python train.py --n_layer=15 --d_model=128 --n_experts=128 --experts_per_token=2 --d_expert=64 --d_shared_expert=64 --activation="squared_silu" --moe_layers=[0, 2, 4, 6, 8, 10, 12, 14] --router_score="softmax" --normalize_top_k=false --routed_scale=1.0 --balance_loss=0.00276 --balance_bias=false --router_cosine_scale=14.0 --n_groups=4 --groups_per_token=3 --init_std_router=0.0302 --lr_router=0.000659 --vocab_size=8192 --norm="rmsnorm" --norm_eps=1e-06 --tie_embeddings=false --optimizer="muon_variant" --lr=0.00585 --beta1=0.9 --grad_clip=0.5 --batch_tokens=[65536, 131072, 196608] --seq_len=1024 --train_tokens=628000000 --steps=5284 --dataset="wikipedia_en"
Below are experts of layer 4 (counted from 0) of a mixture-of-experts language model. Rows are named router (the router's row for the expert) and show model dimensions 0-127. Each number is 128 + 24 x the weight over its row's rms, rounded and kept within 0 to 255. Numbers have three digits each.
Before each expert's rows: "comes before" lists some tokens at least twice as common just after its tokens as in all text. This comes from a sample of Wikipedia text that the model never trained on. Tokens count by the router's weight.

# expert 126
comes before: " as", " to", " in", " for", " with", " from"
router:148136149107110154105093134157071109097144093151100108121119114099189175153127141101139129163105140116164108140124091111123120097149128152113135128111118123136118139111175155113128144160146134162134139161122088153134100131066172120127107112092094086119154097104137100140119169123125155142169125163125106108114099102119113122111126144180150148154139093164119164112119147145107144132117

# expert 13
comes before: " |", ":", " round", " (", " by", "ing"
router:102115097129129132106126144148145101130104106101119083120137098198148173147107114134136154105123158165126172110119123158119131103148147125156123164127130118116113156097144125096099136103118130152117135128147103120159101126168127153183132163150124119123158161101172119178145113130137145131166124136139142126124090132127070171119122148065140164141110189114154105123148134147146142148113

# expert 111
comes before: "se", "k", "s", "c", "d", "m"
router:148156120116134154172123090140138165142100151142156127116109108174132155151163105138164124093089087153141094155132117168131136153119134142162138125119114089121119121167130143093177141126127133114131142111139135117107165129191095124099112160133156137126164120139096107074128150122117127122093128147156182120125125148132115155086123127163108139104133175115115109154167137107076140140161

# expert 45
comes before: ",", " |", " (", " and", "'", "on"
router:076108122146159125117150176113101128090132134120100144148115123125110145148107123145079112103109142146074124088103082152109136111105137129159141154120112144109131174153095105121144147120089129131119135094147131136138104082192102151090117143123146129138132142146148135121150069138156152181127131115147170111139129110124123177117160142170124140149119163090124081145118125156126124111100

# expert 24
comes before: "y", "is", "oph", "ion", "ed", "ment"
router:129152102132106110124101165130144125096128087123134111178103103117151137151108099150175138176133101132120123139153121171088132129130129131181121104123131097147128149166164136085134151151156091107153103140139140125109078118169114155132107124131139167125139138162135161132143130113126097145149156068178136148102171110126135110121134109171167136156117127117154113135157104122103176109158

# expert 21
comes before: "s", " 0", "|", "t", " —", "\n "
router:120146141089113127177136088120136142147088114125155154109105090101117113105146157088089145113142136133142136129131118109113145117115128149125133127133190116135092118137139167133129107128142062160115089132189139094131156134142137073157127145140122137102137154121094101139144114141125055135111126160143112144137142147160106120130097113094146092102078129122130136143123140077127179148122

# expert 95
comes before: ":", " /", " career", "s", " information", " by"
router:147136070128092162097134096146113113118127119182126141115158093162151105129151098132126168060112119150144148125135094152099112146112119176154155158119155133136139144103145133145104103127125128106173137101127081137142138103101143141185124127137128148130163156132131158182119127134127103109161123126115121113128145150167122164100124126098135140163099163150164082136147112154104153151141

# expert 39
comes before: "a", "an", "o", "e", "g", "i"
router:107138157125120155119163156152124111157130132109135162150117184100106126139168156127099155176096093132100152147100142127141103111133143096091134164116127175076141149106120111119123102078144116143130110087089145133150091130153120121113106160162107126145142139103104115117124110079098120142142086115146170133151136123125115092095180139119162120102130175169131158100142124138111117148121

# expert 18
comes before: ",", ".", "–", " years", " and", "ing"
router:158165124152129116137119161120122147172053114126124146135109108076136151087124085159155115119125143143129109153056099159109120127141160152084146131141159108118105147125123124113102145085159130119135133155121105138126122112098115137141118115099134119146148101163133126106140124124131186150154142139118128167112149132117186145144098132096097172083143124167151122169151152096138122125123

# expert 47
comes before: ")", " |", "L", "T", "S", "M"
router:142127093118100109134086128123111116097098141094127160126113151156115132113103109158082150096148167109163105127125169147102177112075135182137133107137140130129125168088133130131078115102129099148133088171130140115160125096129142066149159099112127111148137142128113123118144101145096104191160147124101111161120130135142135104140105085173119118142146120117120101111126096125126127135103

# expert 68
comes before: "e", "cy", "ic", "tor", "y", "ce"
router:139169130149115130144150124131100131130134191144126141137143110122187141131107145100128138143071106159136084144136162164095147150159121122148146142098144154138093081133121115117129143116160169174108136103117116142110103138126093169116114136112109201145165170100119139135114143141104119161115121143155164118126140120105114106119120093125167141176104162127110139106099123115110153129173

# expert 106
comes before: " |", "%", "|", "W", " of", ")"
router:133076140136130103152154072132112119168106098091143123136109148121062173116101111141140141137137119154116191134084119103126122118127111117152081110134138130126114127120107160082114102120103138163128076120146144151132139091130184103144130097126139145070114119129141130124143139128096141157147148146123135126130136082145091098120106155092142125137092118140120105121143129099089155170147

# expert 118
comes before: " of", "s", ".", ",", " and", " in"
router:134118121117090146102116128122144119131134129155150168142148129125177112148148109107189135163110108166130115090128110125133130118148141118164125101115128084127092142140172115135167152112137085100108088141135083143155137135132097104123094165132120125073126144164109142127084152130125172139118135137129141156137135110164123125118082149065145107151133145183139162151113079149120153130161

# expert 4
comes before: "ion", "ation", "ed", "ure", "or", "ing"
router:130136120125069089097126136106135140082111156127172108114128126127149141075166129191142107125101167174108121124129144169133104128144125073105119111143115107116066138166132107132116149135138157135113128115140154124121136134197112109120135145083169143116131141107133156127145154134079142123133127088140103106105104144159105149168161124112118120158148136169145139139138114126122151112164

# expert 115
comes before: "\n", " |", "  ", "|", " Votes", " %"
router:073103125071119139154102100171152101184148134169140163119110104169131142121127115120109155097136135171152150095115127141150141165186131117164140124138162112096108105088141139110106110128130123155128168135116115109155067164111125131165121120083153122120145084117116138170115138127099091096138136145135140115116114153156160159152105155130140107167126115142139137107122136103125133129138

# expert 98
comes before: " the", " a", " his", " Representatives", " this", " its"
router:152115130169120104095159131094063124130172102108125088121147087124059124147103141103120129129162154157114145130117125104137135127163148111140141122142130140121118106142155130125126131144120126124167089129105139146144162138136159136123091132134114143130156095170155131154118129114145146070106143145108099155128175153081076092083109136120142123091104111118156132096122139105097144077113

# expert 94
comes before: " was", " is", " has", " also", " had", " played"
router:093118121127116120118113089173086117133081123127113152115107122130117133132138105095078123138163127109151184099128115089119139130076131121136148135145109162104132101144127142143107078121131100146119138126137127159117074092174102086102173135143140099134151085087096101165116161138113113082116108134136138059116134106106121100145139141163102112156123114110106131118136139120134123162139

# expert 125
comes before: " and", " but", " which", " the", " including", " with"
router:126162105118183089083139143084159150126136115131126110138134138157129132121120149108112135150135113073172080142103159111128157141115093111135120148106113128127169108163141116111107148117134174145138113146106105156133135120130135113132102117140121133136110146148132097195079165121178133139119153101114107179150132090053156110113122141092132138107157104097138121102126141108131126103122

# expert 85
comes before: ",", " (", " |", "'", "cy", "ç"
router:111118099163169099147119176121164111133123144129103174119144148133154116095069140125125142111100132147124127123122138103107104143109106123143124129117132143107143161133079077121161149140101124198111143088133162121142103104129117121126108141198118150122126135111134114098122129120138138088150101108108141126209121161112126110112102089176110119137121171149092113146136114131130107104127

# expert 72
comes before: "  ", "\n", " first", " death", " father", " Swing"
router:107110130157151138125131123129107149105129088146135120132109120134144078116150147114101104085163173151103199162137128152100120130141086113161123109153152095144109120160148117142142121106146064149116116133144133103138113138121121146117127123126145123131186152088141139141107085162136147133126087149153111147168144116127151130114107127100182082167081149138093116134120127114143171168113

# expert 19
comes before: ",", " 18", " 2021", " 2023", " 2022", " 2025"
router:135115094173120152160126135094146139148134113142097145122118115119153189125108149131123079106140123125138104171095138106136098185154149105125151120134134120129150084171105096147123104109128120129121134133128147068110092109138117153128131121099094160155125139149156108108096096126118172140166127164091104126132148165136128099152151122095144125076169122132163106180109127092129146152135

# expert 107
comes before: "  ", " 1", " 2", " 3", " 0", " United"
router:117111090148108140087147121121154149110099120152099121135149088171158135135101114083122128125158160125135110140181131135090140122119110113105125144106109146092119094115075149161121115105113105137127140114146147155104150160136140179128149065092134170087144136134145126109140096120165106128104091115121159186176101111115129119129118127168133088128112129132153120117151125111188119124122

# expert 56
comes before: "on", "l", "ve", "ons", "ona", "ti"
router:126149172126133095101139133167110107175119142094148123116119152098146168142160119123125185159120127141133141133154189142105130129122115113081146129112152129115109114135132084106149112104133166135119120131104107145131129136113117118149111118116125144069178129154102084121140117092082104095082173126138145142131166117149125132123146096132179134093102172151152128159116098144143120112175

# expert 123
comes before: "\n\n", " The", " In", " He", " It", " This"
router:120132135124161092100124109118114117166143123159125125142122152112156114121100151152108169134109103100119123136114120135116142083108096117154112127107127116083123154085111172091131137107129147136137127133108124139150182139112145151110083132107151126084099119173156097077084116119142108166121120124087131147113117147095135106176157155118141074109128112161069164118144130093115143121171

# expert 57
comes before: "d", "s", "r", " of", "rs", "ed"
router:162151120123128101127125069141118129120154180147151133107124127119168130112115147155154172149110167108121149130114120100127104125146167159146141179150151162144139132161104168138067130103099161091125162145176091144125144130143113151145131132168112138097102120145109137144171176113100153149131111095153142096113113128137111159137087127087122105134136156105126088138123142124129106168130

# expert 62
comes before: " the", " a", " be", " his", " its", " least"
router:129117142155129174118148119104120128101139129115151098123147141110143111081132084136156115140167108167121134142124133140130133117132132148102092062113078128137127157141130127124152130132119150121149108139142165111102160149140156204155128090155168118097146115129121129141122143122143145079128129157178094086106108157094155110074139163092113120078116095114132137158104137120128092130120

# expert 51
comes before: "S", "5", "1", "0", "8", "3"
router:141141134108140089125109108111145145140152142154082151072116139168131120090138182150124159098106136109158098110089155144093108107129111133154154088145162106158111119123125119091107105125102080136140105111080155104119154116152135123119178122153145123104099097145159097070110107124126134134077132146105113151128140157114091124176142130119142114136108108114123173104112142096122153130126

# expert 82
comes before: ",", ".", " (", " of", " in", "s"
router:108097098136137099117115110149137114100081136151074158150128140124157125161087112115117112130140121149130118134137076126140124105136101171089116145164110151127175153099162144141125090139125151088108111087150099106139114103174091100103108123092129152091155080139163141170114082150111144133144107149122151158158136160146120107164124094155135118133114138143158103119146106119124111146098

# expert 6
comes before: " |", "%", " km", " m", "0", "9"
router:086128115145135173137117126095118125132083120081149153143131133182133158132142136162100162078161140112133122127145175139106140125103082132166127091099136113089110151090145123161139115130147110130153077154142155122122121123132119103122172129134136155122098120126175087098130081135130082136140133109113092141081154110095115146100110150149151133128096152141102105156114159135116131093108

# expert 124
comes before: " (", " |", ",", "\n", ";", " and"
router:111122093112141158152136145123104146142095114166108178136146121135148130156096137105110138181137132144120139125126141126099121106137140117148098116153137121088159142138107146093110110137075101154134159155139113063108105092142141098141129115149102135106101136119149127109150096125123114121101083144127167157169173132125148103094116138185120124190122151108107154113157136128104144075165

# expert 33
comes before: "=", "\n\n", " -", "American", "The", "R"
router:137156122091162139135132135144101159143090078153101145168131133168106116140138161158143102081107114130148131161117149104134129133155123103114138114103104144109170118077125148105109091142124136168124153094169130108137124119112158132137121113113136135173119129114124082113169163146149099100097085132156108130143156119129110128135163138087141103100130085085137149164196112135140122104124

# expert 7
comes before: ",", ".", " of", " and", " in", " were"
router:141144108126129094110115155079130114158095139133108133159080182084101155142133136148124130177134125138140116140109100132129136081114152115119106138103104111087122159148150087132118136166096141127139138169135133152111115132126144142129089126133147097120087121143154158102105145107134142125170120076142140118147125078113168174150119105127106121146120130124109089102126089202134167144119

# expert 55
comes before: ")", ",", " City", " State", "mp", " ("
router:139095124124110119154132117156097113197158115117102147099131139191134156161150146152127121149136133158147165105070149142088089116123133171162145173102165109164126150139129112101132143125116100100136141128166125140093132102156143111102140121095107165139109126119116113085129142139130142131107120108139105130119143074143147116126127089148149181113111147151161112135105112137089168103111

# expert 80
comes before: " of", ",", ".", " in", " later", " after"
router:126144111107130122094071161132176132150138144149103136147105098116137178128118141141153122156152105080197154111100088112136115062140110118117141129122151127094101138147131159108129104159105115102098123171140089121114131116111119124137123142157119095128103113143151177151137153140136169136151139114129103088074103091172168097140098143113133120120119130138157098121120116108139112129121

# expert 27
comes before: " the", " a", " his", " their", " her", " this"
router:127123120130102139124106175108078131128103083114117064121160084096127120116127124136110146118149149152126181100142128132095133130154133177111124117109104130126130133142122149119136156137140131120121143123129100123163169130112191164164089154149156125117160139130137119163125148136169160113172132148132147120075112166066124139118117143085093128097133097137150072093133135136139134135133

# expert 77
comes before: " |", ".", " m", ",", "}", " million"
router:106116127136115148206152086123132106141111123120193139158144134126113189116101119172150136096154138129139153155113144122101118160148131154117117104086152104087109156116155131136142100111132145122111076126123156133090121135116125093115135092130147124145103112128126118093123088113125104165164140117142114188103153073127141136078085141135122144117121122109123133116106181126123125141128

# expert 37
comes before: "\n\n", " The", " It", " He", " In", "\n"
router:130129169096136092069083127109143137135165124157111159129117136162169104116111166111100173097134105141166104153081113149124157122101109128112141108117161136108126139094124162103133148129139127138142141087092122148135116133129117159101106132128127143135077113155128132133121114095164091130087126119087095121134159189091120131162163132097100122125124121122116179107144153108084136133119

# expert 69
comes before: " the", " a", " 18", " New", " London", " order"
router:144092098162125145110140153113114130138129143135086101168123134091149133142100139121104102135176150132167092168096093141123125140113124152101173101162112151152110158131121115135135118099165136127141121131159169083132150134131132132145116094126099118133127118165134109164135124126165130103125124207147111108158107158091137129139154140132114102077147071149183113164120148121122124115153

# expert 73
comes before: ",", " |", " (", "'", " and", " was"
router:114108106195118130122115167118150121125172135133091155122148121116198119120108118117111136097131122133092113080103137126139105140111112159151094156147127144101162137135130170118102161104083089121123157101149116138148117091197124125137127115165137173124121163090125101115126098128127119135122118083137164131148164156122126122098138144162158145125145135107113137122120130153102138075088

# expert 8
comes before: "-", "|", "up", "ub", "wo", "ed"
router:167151111114123161134108105119078157123135118136124111147117075122100103105151094155151123193086165096143132078138135166123130144122142123133149083096183106165124155136129149122108143136143142137134124150105143109112100127161126177129135157136141123146069121135169165147113139121136138120120142123134129125123117157123108125111158106108117127184112096102088077140121096097156164128140

# expert 61
comes before: ",", " of", " and", "'", " (", "\""
router:148136118184094104107120169112135124122169116112112170124155095140120124140127116126154156122125131147104129139134130096137134159119122140164111090136150142133151190146107157114128146131144153144147170154136104145127099112126090128139111155140093150139123100129159141127146152119118176132148055126114159090143126146125093136137070125131143113210116167120084141113107102093154112125131

# expert 64
comes before: "-", "|", "co", " -", "The", "pha"
router:161168164120162127113154139128175107171150105190106158121119101119109106132119154135147114118095099098109102135086127152121119160111164150122138110140095112132107121075130131119128121136095145120113120127095153163106115084043140146113137128096134114073118106111160101103096149095119110113146147156111132131162095121119145138150171122152148147123124124116144155119121110117147084143130

# expert 89
comes before: "\n", " |", ",", "\n\n", ";", " is"
router:100141120089148126121122108126121142155119097145098124117139155119086133146108168104122132104132134105108178128075159133147070130121096135112105124116121153133158171071133102086100118153164076119098137125149139118080122127119135082163134128124152133143136125142145087099125097164115142147128135163153139088152147125112157127098107170154110180104123124118151114095146097116115142167114

# expert 112
comes before: ":", "–", " (", "age", ")", " –"
router:157114084139074155135161128137178146091122125157113096110154109153111122147112131125118118109140115102109123170093129097148117166076161114166180139130113179114150130077142088130141099142146106103150110144143126118095137123101104149140170137131123139156157123153131111110119118127101093105143117147124096141114108135174140123123154125104105168154109136158145149135192120108090137121146

# expert 116
comes before: "\n", "  ", " |", " 1", " ·", " 2"
router:082123139114106066149086112141128121147144124130110140082102127157121122095092159102100127114128130111124131119116162115105124120132096126103120128075125099097132156065120134119098158110157088111100130085127136097110096128129104118139155122127151162099167092173114116101146095170125121131147076148164166108182130162109127150149103146137138154119137108118135104101147109109150128114113

# expert 52
comes before: " in", ",", ".", " of", " for", " with"
router:132123121110088160110116139127118123174130164137120159141132104115119139119087133142138113104157144152142134096126134130121127134100151157112116153124147132109119122132114157139128103162142140068116172138119077142156113100115138129159118122145117136144189176102163117156136147100138153190140175100120131179082068078113120134125095120113119117103131166117140114152156118145162142176142

# expert 110
comes before: " the", " a", " he", " it", " they", " well"
router:128111123133152127108118141093154127161111136139109133126120106100143144113098127147162158181137160124161107126145142134138155102128155116146130139140135100100098110127108092132128122137079106178123108148149130161128150135132153143118097085103122085126135119133075093150100136105163103105171153112157153077128096090092155125121140162079116128048135099135103090126133121104112112107119

# expert 28
comes before: " |", ";", "–", ".", "7", "9"
router:076156113134110143166128099075085096167081127094087169120109145140118136115085149132122105097135120120122165106087132116133151149173117138113118109119155112121147116106151110112149145118121133155138129113121154118125092159144165112137120088121144127126124136130124138129122095104105078155190091148154118129098142093138147121159064160102144170114134120160131132146113150118093142139152

# expert 38
comes before: " the", " a", " that", " an", " his", " him"
router:141113136140119112094115164069108140110102143144158111126114130092130101130121155130144134153145180156123126108172140136115157083181133108161110123144118137126112161124160111123133138130112136165140115125168103161100168141111174113108073143130136116121100097106156135121102146122145137093164090134173120117125132086098128177110148154119116108099107091148132086108169145163124158135108

# expert 1
comes before: " of", "nt", "'", "ss", "cal", "si"
router:166137150090117104107118128126116165161130121139153136117134164118152180130124139115116170159152139128135134105146123115149140104150132179133129108099111163115144103190123146127131107100180057115113175127145128156077120148105100126120139157132096137146151131154096103133135187119122125109144129124115172127147140128149160121129118107143176078158105146149148108168150136097122104130124

# expert 78
comes before: "  ", "\n", " 1", " 0", " 2", " 100"
router:103111100161110146128191111108129128141090077133130115148148138145142113134102134092113098151128150143113147123147137134141156120122121117124108106113159143106090101083132133114114097149125106129140115105130152166100134160096134176129135093108169159077125161145098138101094087127074106159142129140184121106153105094159124096130114128160167099155090105151158141117142134127130109090121

# expert 97
comes before: ".", "–", ",", "0", " |", "°"
router:147137130152127118135110071091105085147113144155138164172134113117130161124072094153169150123116107108138146172136105136099143133138127113112136108110119120092151097142139093154141075134102150143126075115116129133113094114115130112169122097139149066194116086154143134116122138110119116157142108140138132162093173110118142116138103129133133168127169113123148150123095174127130134121115

# expert 26
comes before: " by", " to", " in", " with", " from", " for"
router:160093141166108123084124172117124132114111096149137067102111113090176121081130135157171127122118141163134115120153149119117094109138109133150125149145163117136112150121100103122101178128123159158127110106114107141136163123140138082118119140128127127163111106119162144120089150130200141105134136163152119108127154125124084148093107128153149095156113110142084123143077146165126117119117

# expert 58
comes before: " the", " a", " 18", " his", " addition", " order"
router:136114078146170171141128127112127150105131121108109119165105119103106154125137139133068084101153133150143111126134136142132158100145144124098193092141137110113127150142146100102101138113145155160134126146116125101133116127105195125136136108149139158144143135145132153147126120121153125121121175179166143102117076151091106113112120175115122131099138105159177092160161163101122140099136

# expert 46
comes before: ",", ".", " and", "\n", " (", " in"
router:106133154159156112125124134141133132145138114147109122141088108142112088137119150101128117158092128156099088164064113163106100128081168137131135144084110112111088179108133111104128155077152161100120107078102106140110078116114091113158086114159125138115147132129122120117114092111152161121128116123124156119118148150129143113103103120123122120117094177128153091122147119115092093160111

# expert 60
comes before: " in", " by", " on", " to", " as", " at"
router:175125098119122093069124150157114102186132125161080083116136107104152150126163124143152117135145161115135125139100127122145083119146132144114141142134130135114116136082118130133113127099149141122096105143122142095140111169139146129150105124128133082139119109098135105165091147137144152140137119146169133110145142087101125111152107082182119123132161070126129105084108174179107148134118

# expert 41
comes before: "°", "′", ".", "″", "N", "W"
router:118106103185093112162182085083102116141100115121127133097147136139123140088088110113092134126125123102099166126140133133109144126113094124152133098122169171147134110109148110141139125108124130104162050141107142085125120105108145145130121130134159078135129135139136138098108121124073100131149119153136127142112148067117155103149163135135161147135117089154116105140164148119098149116142

# expert 67
comes before: " the", " June", " September", " July", " August", " May"
router:125130127131136174157108103124111125150158132099085100125132129133175172124120109156109080144166128132134129128115125125150082113151150115143134096118145142135110102135125101197112101135108146145119124167137152100092134122138139173142122083123133117153148121154126100105132092120155167107206100161118124132115095159158147105142108139120140088142114104161143105178103135085120159145129

# expert 117
comes before: ")", "–", "con", "19", " ft", "ver"
router:162133141056127152140126096130147101168121141078066146114108126171088169108127122139129106141130124163105125132130125144097127169132139132128122152114143131142123149092095131149159096122150105126116147134132140090060104142131145119131206141104135143157113102094128138108136119160136101088126118121140088118100115100136122150115106129108134148116091105148142099172100114135124144096159

# expert 36
comes before: "-", "|", "year", "up", "based", "D"
router:172147151146154146160089132141124095127109126104137107123119108134090053121144126137133147153111120109137168104120125107149121137130143125126154148089198127179158129130118133134146132152128122131152114126109119093136122169126104156169162167125141091159099128106167173111133145123146149102099127162132156137150135159103098080149152101109136130159100154134113143146101087091139127127085

# expert 83
comes before: " the", " to", " a", " his", " their", " her"
router:158128141147150149093100119116151107130096149154112067114113100120148127091133147092102122123126151147151099128136132074152077105143166161120139155140093153140125143142096109142115169109112111115108114162118131132088165125122165128165083119159133140126169075135152135138140149121122146118144129167137193116138109152090108153140150164092124109120106115129125123111099157149089121163106

# expert 120
comes before: ":", " name", " Total", " Density", " Summer", " status"
router:187103092120140129109147155142131150134126092205130136145127117162092115105130163109150168082152116097149145160147152147117139147125141129155135157127139156098115135085147095121118114143158142099169165100130175145108114133131117152172150103116145123154163126128147135138096170133142096110110117113132109162144097155154138113109121138119108130147113109116164113120205103145121149128128

# expert 17
comes before: "ing", "ed", "s", "ti", "ng", "er"
router:101168093135122084111119107170098144146108135140190096126141120131132185102153166116190132157116100147132101114141173113157093134152155138095130140123100149129107113143134185101113138123123115106130114150087150147115157135126129123095119143129150129149145126109098112152111157094106151147142106083141155172094142149135116109103168104084150119100137130145111126143133152152155130101155

# expert 96
comes before: ".", "D", "L", "T", "O", "K"
router:163131112086135112177136123125097118129112111110138147105126157150127109147075120118106100105110126104146110114109139116121181160106140127123176098132141108115155111100155106149124109127130122150124066140126148135128120104091168078142183122151141107159141133121134158092140083119122122176149157141078109145138116144113141121173132089161126106147152097081151149140136113108144154120082

# expert 87
comes before: "=", "\n", " =", ":", " of", " information"
router:124077119089111114123142107159134110168132125189097114112124142154113125160105131139141133106146096175120143123123121156140134132135118120131145131107137163083133128124182076122090077166106148116120139154128108151104075111113141095137110141117122126101117151190095124157110170143126118090137119082116092098102137116127109127137146107121097166163100158154121124133163104168126142133111

# expert 88
comes before: " 0", "ora", " |", "ber", " 1", "bl"
router:143145088147129072152126126103153173120117095107100124098125131132161125128144199086117132154107158150102134071169135129109090148138131139145102118115154139130136080139117147092147073133134138121102129103113180094124109155111127139123140120106125097130141160119070106113146113127081115143106125121174139156089137121146121150126105149114145124121118129115137117142132140101072138096164

# expert 44
comes before: "19", "0", "1", "2", "3", " |"
router:171130095163149124166104125114126134135110106106164137124104116168110106120142105176108133094117152088138125106124137132112151147104098141122129125106203135162143166095126107144151120122151127121133105158121139114140127136147118137131145129111174113112119106161191129097139130153128148160133171156149117188092144131081150080121168132108106121143109125137106149150130104074108134152090

# expert 29
comes before: "=", "The", "In", "On", "-", "He"
router:136154136164136101108147127146152130135133151119111146134128076138104132136115133168119128102122104123131109097098133106176150073137138090138153142128177173129141141109126121145116126118135132121131120102104089096092129114064140172137146096119131106131098108156118120115122136118167086088111134085091125093121116121095122081184154141105124123098150119058137154106095124122154157136130

# expert 105
comes before: "|", "  ", " 25", " Total", " 4", " 2"
router:105163159172185138159089123112141141142158117133123111099117136147115129121070132114127125097129124130128116126086144117117170144145148111118117085140141100162141130098132165113111145071102115124094124123112140109141126151112128129137147065135140114104112102113159124162167143112129097097135129142099112086156102124176081157162109152092141105095141096150146101100094160136162126118121

# expert 22
comes before: "-", "|", "Best", "P", "3", "M"
router:135114116137155148149087131157154143153136120111073138144135112132077141118098131144129111079118131102072122077111114132105181143117141157064075116117098131116129118097112142133094126118107098166140133139145128126123103123113128141135129084132117158097086109096147104124114138124138099092119086122098124143139119139099111147152129121127158151068115142108151127079105110128181107154117

# expert 0
comes before: "s", " of", ",", " and", ".", "ing"
router:161139149141098112162103113113120129137099123177088177142119160078116139134156124129163124147140122123126111120120068136147151114154137146129097104131137151116123154104142150096100107135132167111144132134083093111131104122121110087150067105104132149118111114128085122132103159147074158126151141129106139151108126126121136126120093083077082110170133128155150121100135144092103129100090

# expert 90
comes before: ",", ")", ".", "–", " |", " –"
router:113121115113111101152122176133171122129085164155099150158127111117145149121098128196081110140176122136122088140104130158147141138113119149118147137108137139108130147126108100082113145113151114139116169166127094112136137097122112120124137114133127112131130143144171131113132117133154138111211165104122066168098163085129145104122105139106125134086130114110122135154170124090111141128136

# expert 91
comes before: ",", " and", " is", "s", " in", "ular"
router:156070144149103106120137107103139164097119150143135115112125140107141135121124125127140147142135099140111147130117110126148147128096121125143141103142111153152158160150116107108101143161122114123115135129160128143127163132126087097130112137162165173177107118133122113147107129079121129133100096109180102084110165093133117145107099114191142150196183175148111124145106129107094087104137

# expert 10
comes before: "al", "s", "ally", "g", "ly", "ation"
router:146165168114129138117095140159169127090198105114083135142128143102138132155151136158095158144109166138133117124118119158110125129113144100085129109129113116157110112132131153130123086109175145095118128146104111134140127112144118121144056120108156144116146108121113173144146139131111139130123137129120134112124147121141106103109100088097152122169152149228090114142119151131141132154137

# expert 49
comes before: ",", ".", "\n", " is", " and", ";"
router:133145123103167145111177110124143177145128125148110096125122139100147160147146135145154167135163119135136135113117128134161151113102096101108104091125146112100104135135135136086115160137160087163107117121155084129126124093127127090151128125120119106121125117144168097128144126144129179113094182150136132102152115124121158074097138156189129144121108113140169178172096119150150094127101

# expert 81
comes before: " that", " to", " the", " a", " by", " in"
router:139145146134132123099134148121108118156076128150169076137140122111159145076118118107134111148142144134134128124142120138147120127170119155119113142131121125109087136136133114107101132151097157177131091153148109140114179131112145101123119121104132084112094098069101166121095146127178147133183115143172137104120100105089112097128128118108111124090157097135092120153111133184152151107161

# expert 101
comes before: " |", " (", ",", ".", " of", " Championship"
router:115094114101126098128082126143098085145126131115108184147117143174132119136110101136116162095129147135167157116141118154092164122133113153084108133117110120105151156109149138132124125146144156110135132127143096129117108098131100107137115123121157107128131155143185122148123104142092115180146120115145111159132092177115151118124072135134096132178122165113156095150122139133144164200105

# expert 74
comes before: "\n", "  ", " 1", " 2", " 3", " 0"
router:085138135136115105104154131142128130135147155201134169096093131127106109112083174122117123135153142109123125112138157106126134145131093098110113132113140099115125101112137141132115131159108073117121148107121155127128134161131132156120126075121166137116134090164097127080167142184142074159147120165141129136152147110084120104149115150162119101116139082122132110117108105094185124133139